Below are experts of layer 3 (counted from 0) of a mixture-of-experts language model. Rows are named router (the router's row for the expert), up (a neuron's input weights, with its number) and show model dimensions 256-383. Each number is 50 + 12 x the weight over its row's rms, rounded and kept within 0 to 99.
After each expert's rows: "mostly gets" lists some tokens that are sent to it at least half of the time. This comes from a sample of Wikipedia text that the model never trained on.

# expert 15
router:59 53 44 28 34 65 37 37 30 69 45 30 22 56 62 23 67 39 47 39 29 59 31 52 30 44 54 33 60 46 46 29 57 46 59 38 57 27 38 43 37 59 62 43 61 66 46 64 37 58 57 71 50 57 36 68 46 37 42 32 58 36 67 57 59 54 37 60 58 42 60 30 45 52 45 56 57 34 64 42 62 65 53 61 77 51 62 61 40 71 38 36 41 56 56 60 46 62 56 44 54 58 68 52 50 29 50 38 46 34 61 57 44 23 57 36 49 49 55 38 28 54 55 59 31 64 38 47
up0:66 35 54 34 57 63 66 59 51 59 47 52 60 58 51 61 52 58 61 48 26 35 58 58 49 51 33 54 34 54 44 56 66 54 58 49 56 53 47 47 56 60 38 60 62 59 54 56 25 44 60 35 30 41 39 35 40 60 46 47 28 56 68 56 28 26 27 39 24 28 53 52 43 48 49 55 71 37 55 39 50 47 44 48 42 58 63 35 52 61 30 43 37 59 57 47 23 30 67 42 77 48 24 21 63 48 54 56 63 62 28 59 51 63 51 50 58 50 46 30 50 46 53 56 29 19 56 54
up1:45 66 63 55 53 71 58 51 69 40 53 49 53 42 46 47 66 57 55 44 41 50 49 48 73 39 46 56 56 55 53 37 64 54 33 63 38 40 54 46 46 25 54 53 67 59 44 32 50 53 60 45 62 40 35 91 67 44 25 45 69 55 79 51 37 34 35 28 34 47 44 38 51 67 55 44 46 47 34 51 69 73 72 32 60 46 58 39 50 45 58 62 54 40 42 43 47 32 41 59 54 41 34 74 49 57 35 53 40 46 49 65 22 56 45 36 81 37 39 36 52 66 45 68 41 36 23 59
up2:66 47 59 31 55 50 69 38 37 67 56 50 47 51 52 60 49 54 60 44 39 32 69 56 51 34 43 52 79 69 37 50 40 44 44 40 46 49 45 39 42 56 53 39 49 54 51 33 37 79 55 43 32 60 82 53 71 56 46 26 33 64 54 65 67 56 31 36 28 47 55 46 50 57 56 57 51 42 61 53 50 53 44 38 43 45 59 45 48 65 24 33 42 63 54 44 51 47 49 51 43 47 23 55 57 46 82 63 70 36 62 44 26 43 68 54 31 41 47 41 63 41 59 61 68 36 62 54
mostly gets: "been ", "|---|---|---|", "Mad", "|---|---|", "later", "was "

# expert 2
router:37 59 33 46 61 48 53 37 46 66 56 58 24 47 61 50 47 66 34 50 56 51 51 45 63 56 49 68 37 29 53 55 58 43 58 64 34 56 60 52 53 46 39 74 48 68 65 35 59 26 48 30 48 62 52 47 48 53 72 57 61 57 29 58 35 63 54 41 61 88 38 64 26 48 45 70 33 55 49 35 39 32 69 56 35 36 69 61 63 61 33 41 34 28 45 55 41 57 40 48 44 47 59 27 43 62 58 59 55 51 61 34 53 43 42 34 62 43 41 38 64 47 44 57 56 66 43 50
up0:56 32 20 44 27 40 62 30 50 40 61 28 68 50 53 54 50 16 51 46 36 55 72 51 45 64 46 47 56 67 46 40 38 42 51 38 57 52 52 47 45 51 53 57 58 46 27 40 36 39 50 57 40 49 41 63 54 41 66 69 41 66 37 44 40 54 49 46 55 59 73 56 39 46 48 36 39 58 63 51 46 52 66 41 43 52 38 42 41 49 40 64 52 37 59 36 57 44 49 44 48 54 30 60 40 31 51 45 48 45 53 67 38 34 44 44 33 32 62 67 44 38 32 50 80 46 79 50
up1:46 28 50 51 47 41 60 51 59 43 47 59 30 63 43 43 65 43 64 48 28 68 68 51 29 58 34 59 61 56 55 65 50 71 66 34 60 47 46 56 43 56 57 44 49 43 49 43 38 55 51 25 65 44 38 44 63 49 62 37 38 32 59 49 44 38 36 55 26 62 59 27 41 66 45 31 65 41 57 55 36 47 53 44 53 42 49 39 61 47 67 73 39 70 48 58 69 60 44 34 45 65 46 45 54 59 46 61 50 35 34 43 54 45 72 66 34 43 55 44 44 60 72 39 42 54 44 44
up2:64 76 48 48 46 31 71 46 44 48 63 67 48 46 49 49 44 53 23 39 50 32 47 36 59 50 68 58 48 60 52 61 75 27 41 74 60 36 36 51 74 57 51 48 62 38 42 40 65 47 61 70 39 34 52 64 52 50 50 62 59 60 62 63 43 51 34 62 54 52 54 47 51 52 50 69 54 56 45 60 69 52 34 48 43 51 38 57 27 68 43 41 44 38 38 52 68 46 73 71 52 59 60 45 43 61 46 43 47 69 37 59 31 51 42 55 29 56 49 47 39 49 57 51 46 49 40 68
mostly gets: "al", "and", "ant", "et", "tick", "ay"

# expert 12
router:52 55 43 52 61 38 39 41 40 56 44 50 59 46 42 39 40 57 55 49 52 40 54 56 52 66 39 63 56 45 45 32 60 47 50 58 41 40 29 38 52 50 52 57 39 70 72 42 57 49 48 63 69 30 41 43 39 35 57 62 42 58 49 69 71 56 63 62 69 45 48 43 75 67 38 69 39 58 56 61 54 60 49 43 38 42 63 41 60 52 35 39 37 58 56 52 40 38 44 53 35 50 46 43 59 53 35 45 23 36 45 40 73 58 72 63 52 41 57 45 60 45 31 34 50 55 32 49
up0:68 49 51 57 44 38 87 49 71 55 44 54 49 41 56 37 39 41 46 34 56 58 69 39 26 52 52 64 39 43 50 45 68 44 67 45 47 43 44 54 58 44 78 41 44 47 59 62 39 41 38 52 39 40 58 72 56 49 55 48 47 53 45 53 62 61 54 53 36 31 78 81 58 55 43 61 49 43 65 51 27 66 64 46 49 34 29 41 48 67 40 64 63 36 59 61 46 53 83 76 44 59 62 40 55 49 47 36 51 59 38 40 74 57 52 47 39 66 57 64 74 64 57 39 80 40 43 43
up1:48 51 37 68 57 57 54 53 47 59 77 52 51 38 40 45 57 33 51 72 57 39 66 44 51 49 31 51 61 37 62 35 50 71 35 57 70 63 58 54 51 60 47 44 59 29 45 52 44 50 50 60 47 53 68 43 39 57 41 51 47 38 52 66 42 28 53 55 57 67 70 55 42 22 54 48 53 51 42 51 34 42 60 40 42 30 40 47 53 44 35 51 49 43 55 28 77 58 43 43 40 46 33 63 56 49 50 58 61 57 50 41 32 32 39 31 51 65 46 69 70 64 54 46 58 49 57 55
up2:45 62 53 32 34 54 49 60 32 47 41 51 44 36 49 51 46 56 50 43 77 48 35 53 38 47 39 54 66 76 52 53 51 48 67 55 39 45 41 54 42 43 33 66 60 42 45 59 37 70 39 44 41 54 59 60 37 52 46 57 54 46 64 43 35 71 60 27 59 51 56 46 52 51 40 72 68 65 38 39 49 43 59 30 50 40 62 42 52 78 65 43 56 52 38 56 55 62 71 48 51 29 51 71 53 43 60 60 72 43 30 71 33 47 39 24 39 53 39 60 52 59 48 56 47 39 48 64
mostly gets: "with ", "war", "God", "Jr", "South", "show"

# expert 23
router:52 44 59 50 24 49 70 65 50 52 54 61 43 54 41 61 48 44 31 52 39 40 34 49 47 24 63 59 75 69 56 65 61 66 30 59 66 80 51 49 44 40 58 47 64 45 65 68 65 52 57 54 50 60 35 63 34 36 44 46 51 33 62 26 46 39 47 53 37 49 48 45 64 63 55 57 56 59 56 46 54 53 67 48 50 50 55 61 40 62 44 62 48 80 50 43 39 45 56 32 52 42 68 49 60 66 42 36 31 54 50 51 43 41 50 62 47 38 59 57 43 58 42 31 48 50 26 62
up0:51 66 48 32 30 27 56 71 45 55 29 34 35 75 50 55 51 49 69 24 57 44 50 54 36 45 47 43 59 61 59 47 58 44 40 53 21 46 45 63 61 38 42 41 71 21 45 42 68 68 62 39 62 22 47 54 52 49 75 47 58 59 64 67 41 62 46 53 23 58 28 42 66 30 41 57 61 46 65 59 57 61 44 48 60 51 47 44 50 69 36 31 50 59 64 30 50 53 40 56 70 77 66 40 53 44 65 56 41 57 51 32 47 45 38 47 49 41 47 57 40 27 50 58 59 56 55 48
up1:73 55 54 35 40 89 42 54 64 55 67 42 47 47 39 41 57 40 44 52 38 61 57 50 36 62 51 46 31 46 46 63 68 58 50 73 54 62 40 68 18 49 45 40 42 67 36 41 66 38 50 52 61 48 42 34 55 47 58 46 24 62 45 45 36 45 49 57 61 53 38 41 30 49 67 35 45 60 35 62 25 59 52 54 74 70 41 50 51 56 45 56 54 25 52 46 35 39 63 74 38 63 45 47 44 44 53 44 49 66 45 74 54 41 31 46 62 35 62 49 37 50 54 60 50 48 43 57
up2:52 45 38 65 53 58 34 57 52 44 47 45 47 48 53 65 64 34 47 41 45 68 51 19 20 36 43 44 69 36 39 45 55 44 63 52 59 59 33 65 58 35 55 54 40 59 52 34 50 55 29 54 90 44 71 32 59 65 54 28 43 53 58 59 31 50 50 73 59 51 28 63 61 57 49 48 45 56 51 48 60 32 70 30 40 52 48 45 48 79 34 39 63 25 45 57 45 37 46 70 53 43 49 71 47 22 80 47 40 46 36 45 51 50 28 53 46 48 37 49 55 55 65 55 63 41 58 54
mostly gets: "did ", "but ", "does ", "though ", "however", "although "

# expert 11
router:47 36 67 50 33 49 46 47 47 38 50 65 45 71 28 26 48 65 65 51 65 56 45 61 49 50 56 41 25 38 65 59 39 45 26 50 45 38 48 65 53 54 42 45 51 44 58 62 44 33 47 62 32 58 61 57 60 44 54 53 56 60 57 48 66 60 29 63 72 60 39 49 44 35 37 45 66 55 70 50 57 71 63 44 60 56 38 59 63 63 40 39 63 35 51 50 59 68 63 34 53 51 59 55 59 54 53 42 61 33 64 63 61 40 55 46 57 53 45 67 72 36 35 56 65 38 45 63
up0:45 54 52 54 50 52 44 57 77 61 49 66 45 52 56 70 37 54 52 50 56 49 53 58 48 60 34 31 50 30 63 54 49 44 45 51 40 54 85 55 31 53 59 39 29 33 52 38 41 52 35 45 35 54 64 23 52 53 43 30 43 51 39 75 73 71 53 50 30 33 42 36 55 51 71 52 38 38 51 46 44 57 25 43 69 52 50 60 48 48 37 59 64 55 68 26 59 31 47 51 64 41 49 38 60 50 55 36 23 45 54 60 26 60 50 74 52 39 48 44 42 61 35 18 48 36 54 24
up1:31 54 52 44 51 51 46 46 55 47 65 33 39 59 51 36 56 38 51 42 46 31 25 68 46 39 69 55 51 52 41 37 40 19 43 64 61 48 40 69 59 66 43 61 50 47 39 30 46 47 46 24 80 32 47 48 40 55 40 55 51 49 58 53 49 38 42 51 36 49 53 33 61 41 61 62 53 50 53 47 45 62 45 43 32 50 42 40 51 49 74 67 54 56 66 42 34 65 44 45 41 67 40 42 42 35 47 53 61 60 62 45 44 67 63 49 51 32 36 39 60 55 70 50 59 48 52 63
up2:61 50 33 42 46 61 62 53 76 35 49 49 34 61 35 43 50 74 36 54 35 44 45 33 53 48 55 40 40 41 60 53 35 45 67 70 49 62 55 58 57 54 49 43 42 75 40 65 45 50 25 39 50 53 26 61 47 39 60 59 31 59 53 61 34 48 27 63 34 57 56 49 43 55 56 41 60 60 50 57 55 44 60 05 61 28 33 49 57 76 35 54 59 49 71 44 54 68 53 74 61 57 46 40 38 57 57 53 73 57 35 67 57 43 50 53 68 48 41 46 30 47 65 55 49 50 74 55
mostly gets: "201", "200", "199", "202", "198", "197"

# expert 17
router:54 53 63 55 50 46 63 39 51 31 44 60 41 59 47 48 51 49 38 53 61 44 59 47 45 53 69 38 57 27 76 51 62 35 44 34 60 63 39 51 45 50 73 69 37 29 51 60 50 56 37 54 42 68 35 37 62 42 51 47 59 35 77 40 44 53 69 53 41 71 39 44 52 61 59 47 29 54 39 33 21 53 45 67 60 57 44 62 58 43 44 59 52 59 66 65 66 46 37 47 65 37 62 58 40 35 35 45 63 55 50 56 62 50 61 58 60 39 56 72 42 47 67 56 54 47 72 80
up0:40 47 46 45 44 65 39 50 47 50 56 47 80 39 33 52 72 46 46 32 56 39 38 43 38 50 43 47 50 56 53 82 56 43 46 68 40 69 26 67 60 53 26 49 57 48 66 42 55 56 56 54 53 41 78 52 24 45 34 64 33 43 56 40 30 43 26 39 49 36 33 58 62 55 49 56 30 44 57 34 83 53 53 52 72 52 60 37 80 36 46 54 26 60 47 51 41 27 53 18 56 45 60 47 41 45 57 53 43 49 38 65 48 76 35 51 40 49 34 37 70 51 52 37 42 49 54 50
up1:72 50 50 59 32 28 45 52 68 43 15 62 50 51 49 49 45 40 50 61 43 68 55 29 44 48 59 42 55 53 49 50 40 39 47 80 52 53 61 33 52 53 38 47 35 62 22 65 36 42 60 24 49 67 60 53 38 41 54 41 39 44 46 57 63 41 39 71 74 45 49 63 48 47 39 60 58 52 47 60 60 51 53 46 34 47 52 37 42 61 51 44 42 44 57 19 66 76 40 63 36 43 28 82 65 63 47 45 64 54 31 37 47 39 25 53 56 45 44 48 30 59 27 43 50 20 52 73
up2:78 41 31 46 63 67 57 46 85 63 54 44 51 48 59 36 55 42 34 44 44 70 47 66 47 58 18 54 38 53 44 63 41 52 63 44 46 48 44 50 70 27 45 52 48 53 34 34 41 61 50 70 42 57 50 60 47 47 50 41 53 46 43 48 55 42 44 53 47 43 61 28 65 57 38 41 44 56 39 54 53 50 41 55 49 12 46 58 45 48 36 60 44 38 29 54 61 39 61 49 57 65 37 67 56 40 53 43 41 42 39 42 39 49 38 39 61 54 46 49 44 67 52 49 67 39 57 44
mostly gets: "South ", "same ", "North ", "former ", "West ", "East "

# expert 1
router:35 33 50 65 59 56 67 60 62 41 67 27 53 37 74 42 37 42 32 66 51 32 41 51 47 49 67 75 27 53 33 57 25 36 77 40 55 43 66 60 65 50 73 58 57 66 46 38 39 56 38 42 65 49 69 57 50 59 61 37 61 33 39 46 36 65 62 77 57 61 61 51 26 52 65 56 51 67 50 35 44 60 55 53 55 39 41 58 43 69 40 73 35 50 56 40 37 69 59 77 55 62 71 31 49 36 53 30 54 31 56 58 53 52 54 56 48 71 36 35 44 60 51 51 40 39 56 77
up0:67 52 44 50 29 52 62 47 50 31 55 53 76 40 47 56 69 38 61 52 39 65 38 48 45 37 67 66 63 43 40 50 73 42 51 52 54 51 44 26 45 56 32 40 57 53 38 68 50 70 61 19 47 36 33 52 52 40 45 41 57 56 50 62 57 52 18 45 53 43 48 31 55 47 31 30 34 89 22 40 52 55 43 53 66 46 47 49 49 51 51 53 44 35 29 64 57 40 36 39 65 67 60 78 55 56 45 54 43 52 62 54 56 70 41 27 63 63 38 54 61 41 40 52 54 39 39 34
up1:55 40 46 54 38 60 32 53 60 57 46 49 52 71 55 70 65 35 36 53 47 53 43 25 57 61 23 38 52 49 36 51 54 30 49 69 56 55 48 44 48 70 57 32 74 41 31 49 56 54 38 46 67 51 57 63 28 53 34 40 52 44 55 57 59 45 50 52 46 50 35 44 66 71 70 45 60 37 43 29 26 42 51 51 40 53 55 70 51 48 22 46 50 47 40 37 55 53 58 39 52 40 36 51 39 55 28 30 50 52 33 43 30 54 69 57 47 48 52 55 54 56 57 41 65 50 59 55
up2:72 55 25 53 66 38 43 55 30 71 43 77 50 44 48 51 70 65 24 40 56 44 60 45 38 57 56 59 46 64 54 76 40 40 41 56 46 54 59 63 63 54 62 56 57 29 43 64 60 68 43 31 45 45 29 67 60 52 59 65 53 44 53 50 49 75 38 32 27 68 47 65 39 40 45 59 72 49 60 64 58 43 64 49 66 51 54 66 58 73 48 39 43 49 43 53 46 33 58 38 50 61 29 49 61 52 61 57 67 52 55 59 37 36 29 41 52 47 49 42 47 75 58 61 65 43 68 60
mostly gets: ")", "Born", "information", "′", "Country", "idae"

# expert 22
router:56 37 33 45 32 39 34 52 54 65 51 65 48 60 43 39 34 71 38 54 25 51 59 39 35 49 57 71 58 52 38 52 49 40 73 37 50 59 50 62 55 61 54 62 38 40 69 46 34 45 47 50 46 45 78 57 61 65 38 46 42 47 70 68 68 35 42 33 41 35 55 56 59 66 65 51 51 58 52 65 81 44 66 56 51 40 55 62 44 51 30 47 61 46 49 34 52 38 55 30 72 47 57 48 33 45 45 40 32 61 56 72 46 73 42 65 51 45 83 37 48 47 65 60 38 45 55 56
up0:46 66 39 48 43 42 58 51 57 70 44 74 54 51 59 40 55 39 63 38 51 47 71 55 32 51 56 48 46 53 50 45 35 82 62 61 45 56 49 38 59 49 33 47 59 54 55 71 52 40 68 50 60 47 42 43 48 62 49 68 69 65 64 51 51 44 47 56 38 48 50 63 46 38 66 77 62 48 48 71 27 27 68 39 58 47 65 32 46 55 63 43 53 52 58 57 66 62 48 78 49 61 32 77 66 44 50 56 63 61 68 43 41 49 40 48 74 49 46 57 46 38 66 46 60 60 43 69
up1:40 37 72 55 49 45 66 42 24 66 38 70 40 65 52 67 36 54 37 51 52 52 45 48 42 36 40 63 43 48 59 34 42 54 47 69 57 61 78 54 64 25 54 79 52 45 26 44 33 67 40 45 63 58 46 34 42 57 23 53 65 37 53 45 43 62 49 54 48 49 64 30 52 38 48 65 73 55 48 66 53 29 59 67 64 29 62 32 50 55 77 52 66 72 61 39 62 63 73 62 49 52 65 52 43 46 67 49 60 40 53 22 39 61 44 60 19 40 50 40 38 34 40 67 34 55 43 73
up2:27 60 72 32 49 46 45 45 68 57 59 21 68 57 71 55 52 40 25 47 62 44 60 64 43 64 20 47 73 80 63 56 60 53 51 59 42 73 42 72 62 40 54 40 60 63 52 61 42 45 51 46 48 39 49 66 62 57 58 69 43 56 66 66 66 54 59 26 60 53 46 41 55 32 34 73 44 54 55 54 08 27 49 33 60 43 48 38 61 54 56 48 54 57 39 43 43 42 49 55 60 51 54 56 48 50 42 64 72 41 36 62 70 44 62 29 59 49 36 49 54 49 45 45 45 58 48 46
mostly gets: "also", "television ", "However", "player ", "players ", "History"

# expert 18
router:59 34 36 46 43 60 34 39 55 58 36 62 67 62 43 45 45 60 65 59 49 48 49 69 74 55 32 47 24 55 59 46 34 57 72 50 48 70 61 65 52 50 46 42 41 41 41 47 51 42 58 50 56 50 63 57 28 58 27 53 60 57 55 44 43 51 43 39 41 64 44 49 42 54 45 32 30 42 76 47 54 66 38 51 44 26 45 40 43 60 43 68 38 36 61 46 39 61 47 38 41 43 50 35 49 51 40 52 40 46 72 55 37 49 38 58 33 47 42 42 57 62 39 51 59 65 67 47
up0:52 42 53 58 49 60 24 52 75 60 40 46 47 43 52 61 50 44 64 44 28 55 40 27 17 58 33 45 43 40 55 60 48 42 59 35 42 52 41 42 56 65 49 43 58 93 57 31 65 60 48 51 73 52 48 35 58 39 45 15 57 42 48 43 51 54 36 61 57 67 48 43 54 43 54 74 42 73 46 55 56 47 26 48 42 54 41 73 35 50 47 52 53 62 35 38 45 54 47 53 57 35 55 35 61 65 65 60 52 37 38 36 45 47 45 44 72 58 54 52 49 54 53 59 43 58 55 57
up1:42 60 62 52 49 48 56 55 51 63 62 46 42 31 59 54 62 58 36 47 45 49 32 53 61 26 75 41 54 79 47 39 62 46 54 61 52 57 45 64 68 70 49 49 47 67 40 47 46 52 48 42 46 58 53 43 50 31 36 58 52 58 62 45 59 56 55 43 69 65 81 43 35 57 43 64 51 49 31 66 38 44 35 53 52 49 42 75 09 43 51 62 44 72 75 59 52 50 59 49 75 46 50 44 60 48 23 34 49 35 27 46 29 78 64 71 36 49 46 19 40 57 39 43 45 57 66 62
up2:61 48 28 43 61 41 51 48 33 69 53 64 48 73 60 51 54 55 64 33 50 54 59 35 57 78 32 29 45 58 67 36 58 45 57 55 44 55 53 77 53 67 56 51 38 29 49 55 63 48 41 56 72 34 30 58 67 62 51 67 48 44 71 62 56 66 60 23 33 45 48 65 49 58 51 34 43 47 44 57 58 52 55 60 44 46 56 51 74 58 78 29 52 39 46 54 35 45 61 48 48 69 52 45 24 52 42 43 35 54 64 74 42 50 37 51 49 67 55 48 44 26 75 67 62 64 60 58
mostly gets: "km", "Coordinates", "ft", "mi", "Rev", "aw"

# expert 13
router:39 62 37 61 47 51 47 53 58 57 36 41 68 59 55 59 49 56 25 42 31 44 61 50 37 47 33 40 63 60 63 54 62 63 50 48 31 53 56 74 46 73 54 49 41 51 48 49 59 72 66 61 71 26 50 50 41 63 32 53 67 49 54 60 51 42 66 26 57 27 50 42 61 45 46 37 53 45 15 49 47 40 32 41 54 42 35 49 51 70 50 48 71 44 19 50 48 26 44 30 66 54 55 59 48 45 52 38 46 60 45 57 35 66 40 49 46 42 50 29 64 36 47 54 43 45 44 33
up0:67 48 73 46 35 48 41 52 51 61 55 54 43 52 44 31 67 68 53 44 47 53 50 41 40 50 55 72 72 50 29 53 53 50 40 79 54 29 48 58 56 45 69 43 51 49 61 42 55 50 35 23 53 72 32 60 40 46 64 42 56 34 24 48 56 46 59 58 45 55 47 55 51 70 34 41 57 73 49 62 44 41 54 48 50 59 61 46 32 62 52 55 49 64 41 50 32 32 43 34 65 47 49 58 29 43 16 39 46 52 20 46 43 49 50 43 50 51 57 46 52 68 57 51 67 50 57 53
up1:50 49 31 66 72 40 44 36 47 64 70 55 47 38 61 35 49 45 37 34 44 47 49 62 44 41 55 49 62 34 69 21 31 34 68 45 67 45 31 62 59 31 41 44 42 47 52 47 61 22 55 61 70 58 71 44 49 47 56 57 24 41 56 61 63 61 33 54 33 69 39 71 53 46 35 54 57 51 56 40 27 54 72 52 42 54 47 55 46 75 53 35 48 44 50 32 43 67 37 80 50 37 60 58 41 63 42 56 68 51 51 45 41 48 30 38 56 74 68 56 18 61 51 49 69 36 77 53
up2:55 58 50 73 43 61 43 56 58 46 51 57 64 60 23 36 39 63 66 54 55 55 49 48 69 37 65 65 42 46 51 49 64 24 48 70 49 21 58 44 57 31 61 64 44 46 47 53 35 45 58 56 21 59 55 22 42 48 73 47 66 53 33 67 72 62 45 44 35 42 48 32 46 46 48 43 40 28 38 62 46 48 36 60 78 43 60 60 51 63 35 39 67 16 39 26 44 54 54 47 40 75 57 63 40 42 42 66 53 25 43 30 43 33 50 67 49 36 43 51 21 62 29 52 53 20 52 59
mostly gets: "used ", "played ", "released ", "began ", "published ", "found "

# expert 16
router:50 57 46 48 48 55 27 50 60 67 34 32 58 61 31 25 60 61 52 52 54 42 35 53 42 60 47 26 56 60 31 56 49 43 71 44 43 68 55 53 50 49 38 58 51 68 44 53 76 44 25 61 41 59 49 38 31 55 58 57 36 41 54 44 37 58 43 49 42 64 36 46 23 62 73 53 52 56 60 28 68 45 46 62 57 43 36 42 55 37 57 59 60 54 54 53 65 60 60 59 34 50 31 50 38 28 44 32 53 61 56 66 62 57 47 47 39 57 53 45 49 46 51 39 77 50 56 63
up0:58 66 62 44 62 39 45 47 56 53 36 54 60 66 50 58 58 47 65 47 64 51 27 41 62 59 61 40 47 59 47 59 59 52 20 54 58 61 43 48 53 37 49 58 49 14 55 42 55 52 67 42 39 44 50 53 32 32 58 64 41 68 62 43 47 72 49 54 37 56 71 45 70 61 19 52 25 21 47 40 49 43 52 46 48 58 54 33 73 61 50 45 60 56 66 59 39 37 21 47 67 51 29 58 61 44 54 55 50 76 51 50 53 18 53 57 72 44 37 54 49 58 51 40 44 53 63 51
up1:53 52 49 55 39 50 42 59 51 52 48 49 65 26 37 53 44 41 32 59 33 40 28 40 58 60 59 42 44 53 46 63 53 56 52 46 59 51 57 85 50 76 59 33 47 59 39 56 57 70 52 46 64 43 67 56 48 79 36 55 41 33 56 43 58 48 46 36 51 48 50 55 33 45 50 50 65 51 53 50 17 50 35 42 41 61 43 57 27 40 70 59 48 65 34 30 66 53 46 28 46 39 54 40 73 61 73 46 54 55 20 30 38 21 59 83 52 54 45 48 37 25 30 60 42 56 32 44
up2:66 48 45 39 56 40 50 51 63 51 43 59 52 54 64 67 59 51 66 40 75 47 48 53 35 63 46 45 61 50 56 48 50 84 39 37 66 56 51 46 44 46 50 68 61 44 46 37 34 34 22 24 46 55 57 48 43 43 73 66 72 66 68 65 51 50 67 45 15 63 35 26 51 52 33 55 37 46 47 36 43 59 41 35 58 65 53 67 45 30 73 64 48 35 68 65 47 49 53 45 59 71 72 52 56 46 49 42 42 42 47 49 55 40 56 41 49 38 54 73 51 50 66 39 54 60 46 43
mostly gets: "Clay ", "Label", "sq ", "Genus", "Chevrolet ", "VF"

# expert 19
router:41 28 64 32 49 36 48 71 29 46 51 55 63 30 35 50 40 35 66 48 46 64 58 49 72 50 79 37 54 31 48 54 45 48 31 55 75 40 39 52 66 37 37 39 45 47 26 39 57 34 50 54 61 45 55 47 59 46 36 66 62 42 42 27 39 57 38 69 53 54 38 51 50 58 43 47 62 72 58 59 52 57 26 45 57 36 57 52 35 43 29 52 37 65 65 44 56 50 60 58 62 58 70 24 37 52 58 45 61 50 64 45 58 44 70 61 32 64 42 29 64 41 57 58 47 43 33 56
up0:41 40 61 51 43 42 39 53 61 86 36 44 61 34 43 48 63 60 36 47 61 41 58 44 52 44 33 45 43 53 53 56 60 62 44 67 46 63 68 35 27 41 36 42 50 45 36 32 53 51 39 47 50 51 52 46 40 55 53 50 72 51 37 55 45 53 43 66 55 35 37 43 47 62 56 61 44 54 52 64 40 38 64 40 57 40 72 53 26 41 59 50 48 41 37 32 58 39 34 20 48 43 71 42 52 62 53 46 49 50 46 59 53 49 48 78 71 22 49 69 50 39 54 51 64 33 65 49
up1:57 50 46 55 55 49 50 67 45 57 40 68 44 55 51 44 59 60 20 57 53 88 33 47 60 60 48 33 63 48 62 54 48 54 57 59 57 65 64 61 47 48 47 58 55 54 41 50 58 64 30 37 16 44 51 44 53 38 74 44 43 58 45 70 32 62 25 72 38 57 47 49 52 37 39 43 34 55 31 53 51 64 68 50 51 29 63 65 51 60 63 52 53 19 53 48 41 65 45 47 59 50 48 51 53 46 51 59 35 54 66 68 75 42 31 40 56 41 56 55 52 63 32 52 48 53 55 84
up2:59 54 50 75 60 50 51 47 72 41 46 75 65 50 59 61 70 50 50 50 64 51 43 60 45 37 39 66 31 55 56 48 71 41 50 51 57 52 77 54 48 47 62 78 51 55 34 39 42 53 50 67 37 45 56 40 43 56 36 55 54 54 45 43 37 50 60 55 46 57 43 56 43 50 31 76 63 43 44 59 56 41 53 43 54 33 40 59 59 44 49 63 19 52 68 44 61 41 51 58 49 50 32 67 52 49 45 45 49 49 41 40 52 50 53 66 62 58 55 43 76 46 66 60 50 64 59 44
mostly gets: "—; ", "|", "When ", "Phylum", "Won ", "Chevrolet "

# expert 5
router:68 45 57 54 35 36 56 64 43 32 63 49 63 47 42 70 50 29 61 39 59 68 51 39 31 37 57 46 66 59 48 30 50 42 55 55 71 38 39 39 42 31 33 50 61 68 52 64 52 38 54 34 41 62 28 71 50 60 40 52 48 35 52 53 49 48 48 47 69 39 37 50 72 36 40 38 64 65 41 35 69 39 42 52 49 46 39 42 66 58 31 37 50 63 52 52 53 64 47 55 24 56 54 67 62 78 37 52 46 40 58 53 34 58 35 39 67 48 49 58 58 63 61 55 49 63 33 52
up0:50 53 58 34 48 45 55 59 67 60 59 57 55 38 38 64 56 38 43 58 63 62 54 52 61 45 42 60 52 43 36 42 44 64 43 64 36 47 68 64 60 42 64 42 55 38 28 56 42 44 44 40 49 64 45 59 56 43 55 37 52 41 47 46 30 51 36 55 60 34 67 44 50 59 51 38 59 66 54 39 48 53 74 33 74 34 80 44 53 39 45 45 57 59 26 64 51 31 34 31 46 66 53 41 44 62 47 53 74 66 50 70 50 55 45 64 45 38 47 42 81 38 34 66 66 32 43 59
up1:53 50 43 66 39 31 65 60 39 42 41 47 42 67 54 53 64 63 65 59 54 49 53 33 35 66 30 51 26 44 53 47 44 53 62 52 45 31 59 46 76 44 70 37 58 50 44 65 67 48 48 65 51 48 41 52 62 49 68 44 46 49 68 60 43 33 57 75 36 33 46 55 39 37 48 33 45 77 55 71 58 48 40 43 57 54 62 45 35 77 56 46 56 48 46 47 60 43 47 64 38 62 38 64 27 66 45 44 57 42 57 35 50 55 68 29 45 50 38 46 29 43 62 56 45 40 68 54
up2:62 43 60 57 38 62 54 71 54 54 50 36 45 55 59 63 41 53 62 47 51 59 47 45 43 32 57 52 43 48 48 58 46 42 64 58 28 52 40 56 67 49 36 43 51 60 66 42 50 47 62 58 43 36 48 55 65 41 42 32 84 57 59 50 72 25 47 30 47 53 44 31 45 48 56 42 45 38 51 53 39 49 45 34 52 45 28 36 39 64 42 57 60 43 38 55 56 41 38 55 53 58 66 53 70 59 26 41 46 46 20 47 13 35 41 42 69 56 42 50 38 74 49 51 36 46 40 59
mostly gets: ".", ").", ".\"", "\".", "will ", "== "